config.yaml
normalize_top_k: false
lr_mult_down: 2.0
max_grad_norm: 2.0
decay_fraction: 0.801
Below are experts of layer 9 (counted from 0) of a mixture-of-experts language model. Rows are named router (the router's row for the expert), down (a neuron's output weights, with its number) and show model dimensions 0-255. Each number is 128 + 32 x the weight over its row's rms, rounded and kept within 0 to 255. Numbers have three digits each.
Before each expert's rows: "comes before" lists some tokens at least twice as common just after its tokens as in all text. This comes from a sample of Wikipedia text that the model never trained on. Tokens count by the router's weight.

# expert 19
comes before: "\n", " |", ")", " (", ":", "°"
router:140103090128086120130154103177146171167123169100100112117123126098158162133122151162125151102125145175116134131097146127134201138099083084148071136136113179070157060135115112161127107105089166135161121127082123105054133118123132117141103098125134143083181097093103086142094099145078080136162134163149105148102092166110115149089106142137114129119124162095100121133106134170186100094142120070092181099094167102118063146133132121099125126148188157137141130163171118064046089195160077098116052146199143176084145121087110110138103127079173149192147159085143100130155133087100130131112104173118132136133080118153130130157141148151108083166097189112097116152082147155130148129147076140061104078167090098078087203134149172084121149112136113199079184163079063097128095107152124
down1:142161180109121168172097070132203178107112096116128150142147225158197124149095121123090139167142112092104129206085092135143126144177106109116174155121128080155145149109105194158064087159113114122112121146146066132175045099112057119145159143138121121081167177151129123097124171183103127137135065224088126140154165140111099181076179148114144057110106159090118138154169113086134151186137128131143126075183134111106111158106165073122109123120121146136113123122070137099184193125151138146167081065167165101089165160149127136176100065142165142148157139106114125142072140175075147130112153129179148137110166113113102104186129069141116163140138162124100100176095140107132153149161152130170132103127174159094127109133104098122128131102116104134101135102176153115115158102110123
down2:126103179123093180113143063176143178162174177132157111154136179138138136155150157118150128163129137144134128142087124127174137123198131113075169165153131172146101136162107125134195135116077126144123116108118158089145143175182124120121099075164162124130102035088124158079163190060160139107134137140150139095154138142147104103132179149143124211067126069117166093094153142107150130112132127100142157128122071134130153093136116151103167167131140185077106187112149102153124121132161120113116135192116104090110118097106188128146123070135110167121230159087113113125140117128175122119120172117142176102133140139141128186108040128138136107079097188174112115159150126122187116148125116199160105139099137054096128190155058123158146157171166133108138100140117162112095152198136190

# expert 2
comes before: "\n", " ", " 1", " and", " 0", " 2"
router:082165102188118132079145163120127172138112145116099136105145103109130136148027158073069137176075169138176114181131179063082158096135099203142089138107114138172165140162113176073156142076138145145124161143059152059140162099145109120154114164078129139138164104174185102089115173151057111119087146175159208094097136176101171147160178150140080142159147164131149143115130082156106073133126174110124148116085126127117082118064160136143147125110175140137111132104152138151170122116105138086149127138130101127106098205092174132168133122173126150173096170158146140105069123089086139168134147161098171120098105076111111062128190142123084067103151144121095165119095104126154152093104114137147140106112099155117112213089127095151122107138107152092132152123126122115065145141130123
down1:126171131101135109140140180128141124138155149152147115081147136139123107124138124136116167134124106146135115132135151177144165163162069150200049163185093143133078118065112140154069109095147141111135160101084121107102136169039143172168104132076194123149156148109121107163118166116178111109128145125137132178129111105151156226141125015086138195065109145123141075134127081192116157124150138111125148141123134071065127131134083151106113121185150084094102071050108096132157072175097082122134151114172148135084071080110109115126161100139116146127164152138185108119160134152158141078076142083192091128122108128107151167117084104136128167102172098084102125155127166108150115183173121145120115070108119094085157127152194166133127123108091073127143179161139111099156137130124144
down2:092190150164140184048128138048107137170194119127141089145114175123104106135126165156106137114122072194078141155130116130098149158144138141185127150134082101116151129111147139118081124129109160113117069138148168086174091133083080151102114140091067153122145113121129120158053154140093113164104156125139146111106136170145176161125152168113137135120144137116177086101135103122143116178127129097112166183119151119111155162139126122209137115129177151124155131087058120165146116126139111101123159084103114210133135145097147115187168124150088190151120180153137099113125121078126068142152175107052193121143132146172107136095142154147091182043121146141170154100131128113160152165109116181051068134192126130172170114119154195146100175158117131115169124083103081146145197136157154

# expert 14
comes before: ",", ".", " to", " in", " by", " on"
router:128101142182112125167103123170163135126153102135136123115121129127119104176152176089173146083170145183147130121095211160144141159150137154119072152119127124121133009118160110183128183125098103109073158130139208125141134092132116142143165098132130140114200154133087146154160152094058179163108116108087155200135166150160159137129087106110107101133147119133116142064104111118066154147167118132103147159125191168107113111151083092131191088150106167183076142183142102154167112120151103132124146136188129118125147089078148080129140141110128185136086193107120142090109165111084169143071124159126117157102115130220121153135171105103086133106077092084151126126084130164165167152069111134121077108178154135109187173126138199096107121094135135158095125185134128129133137080098165
down1:137140068173134149173104096126152114071110154129084119168128115139140090152116113185118144124097185087117150146125148185135062152140087099123130134130135143118172083109132122132096139162114130088172181145131069133131121116140121099109126133106128148135163137108100162146144031147151142145042061142103104121109093103169131117150106145176173097098145091133179085142132139145141102097141076080134117173177102089179135137141115167165115180131088139160124178103187132158147211140146071153152066122107082112133124174154046091144170081129132160142092043073129163087106103180111129176079156117141092092116087133083073173120184183154175107199152117088113117119151123149138135150144112138178082108162112084110129098121117102061141132178123130182152109096143165171100098149145138
down2:094076136098128060099204132103081143159137133090176150128070058072059137152113153120149164144091098067143189140175114080179147063163098147123098196157125098116088078111134119119124113137117113170088094109143109112127090108027094135159107138119166170116144134152170109123111162051169151117096164127165139121095100111150155121175084081150125094174109148130086092063151145093178182090085124099135137133104183165161074116143088131165102151097133142189147198105094125098071163119144143149162102071125119111126125146106081125080166070124123171126109121147149118103103084085114165157138111087141131176085167128114113177188086140123140158110133145137136137084087146181180092142071166129120156182130142142112178154136119116140131147116130168134166135123132102166099115127141122

# expert 16
comes before: " the", "\n", " The", "==", "The", " a"
router:182154118124094170071152123079086117144089165075169142124117192096208097081071133146097135139200163103099086129132156124131108200149136129163155127046156148151147139145104165081113068101100141125107164112069140092151102114169141156106160141113123137090112153090091093137125158144099143145104118110099097092231180161137169130180136156175164165140056188075089166106135173153083170124118084164159112161121101151098113079106119141094168185144127107116151188133136089154162115113174177135097132170120091168134164181082150108130127065178129119167142113138096125155124112091106127106126130098081094173096140097076116149144152185125103159162107144178086095091121174126123134095122108113085160130110132093199154159093133161122154094109149165147150122108101108100110140085098123
down1:134098121120112140112174105119118128128168139067084143153116089159144109095153178119113150089144089136124157126135085134089155143133135154125165095117109150150094176161117140215089098192109142102135105097103157088111157087165195140168145164131105146131078143135138122086118121116130121138112169111123144120096085163126103131130151203146144125153145148135103139133119124093085116137143075129080082179135070074155151103147080109024129113151100092148126107142119127140100134120150150100105125144141164081114120078113204074151125126113129198126100114066102054088152143059151106105089124144138135183064096186118156131160111127145071138138115119186143143122066106199146087122127193157123177109088150140155166098137052105110113055139181158107117137176185040174092180132118152
down2:174113129109117188075139085061099102089121153103145077123074153162179145213143155157129096093099174126104180132133099161116154143108126126157167087128149134134175083119161120131253154095145111073106111145137138087190124103141071174138118113145062103142121097144142145113091127146157084098099143089080081088143153105150096112077123151103112111175140160111109134149165150090128108142115129071139135123056100173143168151142123101098142107129109074124096108074176095125122079111133186105107126074102126202105147171100167072165146156133151149102104128132155118085148137036135115112176127173097061160139147193131091115094146131136144167194146173159081133168123138144074126169144094142136119135149105136154069137153050094118124131178113124136130114130112178106138156132099134

# expert 3
comes before: ",", ".", " of", " and", " in", " were"
router:111190050058155166180141148116172127127117101152169162148139102129094149184154159086194088151114135184084170107132141157143104130111129069182123145098114180145140163167106131171122057107177079094091070121111093093142159152149123146144122169152154134159133202136106147150135130088142115120158099149084135104103104118142160130119121161085065158165175116151170152189158103110137167172160191129087146097146126133133126093029186074176112106124096163135153129106121197129111107171174166083179174146115120138192089146168078171149095072145151135174171136101146107083186129152191110098128157144140131137150140130135139117089075135185151159092163131072160172115123103122108162120112107129121168118124056104108135085141147156156145099138142117097100149127166148145096095127123105
down1:163118068108123185083138106140100102152138147126146134127107087135048132194122119112131061153108090092177184097136121084160125125206142095154106124108021205166173125103062124127133135134163067125159132146118117134181132179146119141125188119151134126097104136084165150083168165152156074144115093126190196096138166086119164165176174111105155113113127142169138140097089096138135103129151130104134155151143127105130060165129128124159108093126064107084121184123135151160145179041144125123125161166135133127052112126146136124141118127164142082142132099100155101126158083085145030154138104131138104131136172127116110169105191136155174098127172107164149173085163131155097134105131173124149104129165132123096101110173143169168140110117157127117155103131064129141106103080055082
down2:180172140086102116102130146157146117128198135073135098136129174157060089161119175167134109143074153111124090202171073155120141129137101163110157155078080068090143133135142133122115127114124145149102092131116113094100116180090171043116197157171144096117151158121147095143161131108110108125074124084136138120105102116153109129120136128059143125121133203165122086125101208144122157117098144103130166145127137078144145192150123085142168151163169144111119169114196145130140152106070152159125077123128107107180146103159076139130147133119088127106134122139142115181127167116111135158156194137080124075174134168153055179127068163117162132084124129170118099151088131066083166071131123095054103125109141160203151155144126188121086160150095172156153120120146145112133175141053100

# expert 24
comes before: " ", " re", " a", " f", " p", " first"
router:115126159132071102154122137146116066114101096162113110127098146153122140202093113143097156166143148111103093136075175092092124154129111104162075081087118127155173072097169107158179175119180166112102131125123106194156120100136082121118140096119189122157105094136117087071190089173084221169105117129129139154130170129165150094139087146161174143168111119144094179152075093117098132102132109115128139121141111158168135114146185085167112114127149125158098124098098124136114171086142154138098088098101096165148099109188116124129095129063143120188154139147130161062167150173118094146108118073098109143109147168120118113150162133117139120114087146175150043165197100098161122154147113095111121116116182089179123068156143231100087178111107154051142110113111093127182120159086163
down1:122126111081154160087099125146131163173180105126075158120149150050147124099114096123137122159137113194126135085132119116140106110144144127109091153124162099079196186069087113168127067145144164089160141121139130154155077088122189136188115095138145158140084184092168066158128125114193187097140141129179147142147174121133127132181170115086146109146092078115137112115126143084152125170159153140150112180127101161161111102057104180103147131129150134104107126144141131143145096176159112153125127124113161114118102088117078130107205100083170204155160146094175111088141036156150100144107106094149149129143162140094110099148099196167125126118142201127135128068116093121177127135129054126152119147040104109090177136043084139109123098114121166119124104102107068147168098155116133
down2:105171055088104190124120185120174124143085113108070139100137138103091117174146148100151097113138123088124131088126169113142152171102130126115149086189101132120121125117102102117114126104099101181170139148115106094171127092116121134094092145091122097199133112084144129138138100094135150190137110134098108137135140125110158120119100115157081179110128155126080122034166164133089124089156134135148124113198140114083155170113145136193106058176186145100114172184137127128077091153098150122106163106150209141157099184185160118113085145158186134124135100113160157086087109119039134201139065140167079091196109115110084087133165102100118164115135109126084173144112143185163172147145161101090121161118036119116115115177109175076124104105130139089086093151109137076131133103126128

# expert 12
comes before: "ed", "s", "ing", "d", "ation", "ment"
router:136107170116165131092084097085125084151173122176072144137125164146092170179134124127116178177127167129074151085153152114145084125173070137112176226168096088136131158122142130120111114109071110118126129114126181125120161183071131105099137104102122118109129121126098083136094110144174173092140114117141143152128052172099159140159126088115167153166117134114114071116131127077138114128116176172111127097111115145132119169141157145111147143149111152152102128095135150114113242155122125195154108150144148132122172099086095133112093175103099145139123184104077080162117099123081079119157104098156185156164162082110204112080094126080114110077119096058198121121142126112117148097114159149125146100124158065201160105198115134201130065128094111199145142108126110170104165129097125
down2:149179109095162119098161110115178135139115171156138135094143171157095148131110188123139169068213119106029137171157170107142107137133100099140148144128109108094132150073084123087149126185109159147121074149150141164065100091106125119107118091185202146168135154099092059085163080112188101122094136117091152149127125149137132124128120116106144128146116063207147104192150115097122148108139108082135157092105130121155091152114088129122089208083177126138183101095140150137129104113103170135124121105074113132066115153096097097146134104114184092116078122143110098152181127122195149105163180111111150125127171103114132176140071125099152106150195129124129084134095089147182101119088182109126132116149154072165201168147096096160078078093111167116089150100173139106160161140117150
down3:124143127115169205127168133114088092112180111169157130167102115104105052115092144098101132152173140082104109164074124148120145153151176133090189134198113183127119169085089111155083186142155143161139119148085130189125102155134083100151113159189110125085132103106137079128136102129143115120141129077090137173107137102131120168132138143128151167124128097161119158151127150094091100113036065121147127167125110087178104123120109060159075129099129107161086184082090100093174182165122096131129089138109130137184175167115099109094096074073140120155109160169103110087089151137087119189058113159109126095203141120131106176130106198154161078125095067131061126130158129156110147077151106116117110163150110097126095069116107103123073096127070130130100132126146131163105112123171070

# expert 4
comes before: " |", "%", ".", " of", ",", ";"
router:160158046051101105111132120154114160114162135144077158108164078119131139139154147163108130082079137117126076118147149144048116115125086092122091083175098152128131099084093052165155134149129113079167187115118134123111146107078149159158136064080111146147171163168087093167172090105140115144126083134129138141087110112115129106190133103202179122108143073128161119130172083204116154123113108119090160107125157125074153133182091089090106097114081083118081082114113158145096111158135130120111122135164128099150144150116141150088112144149160105207115122108159152105144090082093136186095099117140075192105127130200131141132195156158120075136142123134138157164128102070161108180122077153122067130115158123136123166082131096113104152134113151199145162154077055106104150101181127
down0:111114118131179122100125065158181126104095091193157139098094155144143146123118133074125167095104174127127115111169161157134113153108215049160157098197161092127084162158143129135118123145080077102093171101115176075131147180164124191138125148176171131111115178099091123137135107090114120129122069171177125098124151102093093156154107134154115107166099056142153117179144133128145093107120086135080088094129095082149109195181143157196109135115140155113131203114196110154167123137127163151125099180137109108127122170107127107173124112109119127086123129158134071151166112127082092103144178102120142077163093129077151164076112088106117131148130207158155071132153138148126136143090143187109137127130123135171151164135088120205061117152094125044108090086104160124143124148143174
down1:099148148102124140110111100109171145160128148142163139148116113052135111194126106088191115134055155100167130121152100174145121134140157144181144136148182124131090104139168077131143128113152137090118145185143172069126193149180178129159157106118097120152082134136125130118128132113091101152118122103161147132126054148076047175117102113100106109119093089143158168117125126127140133148137083133181115126181110153160121158163182104133123097145149164162128150138134145152159161150134165140165134154154096142141166153219097107165151155129156149139071136198092139126099142080174154184169120130120110107058172181153051176117150108092074199129128123184089109106070234088127123115151083084113133082168126154150121132114174157102176197094106140082147100159165160095097131097132102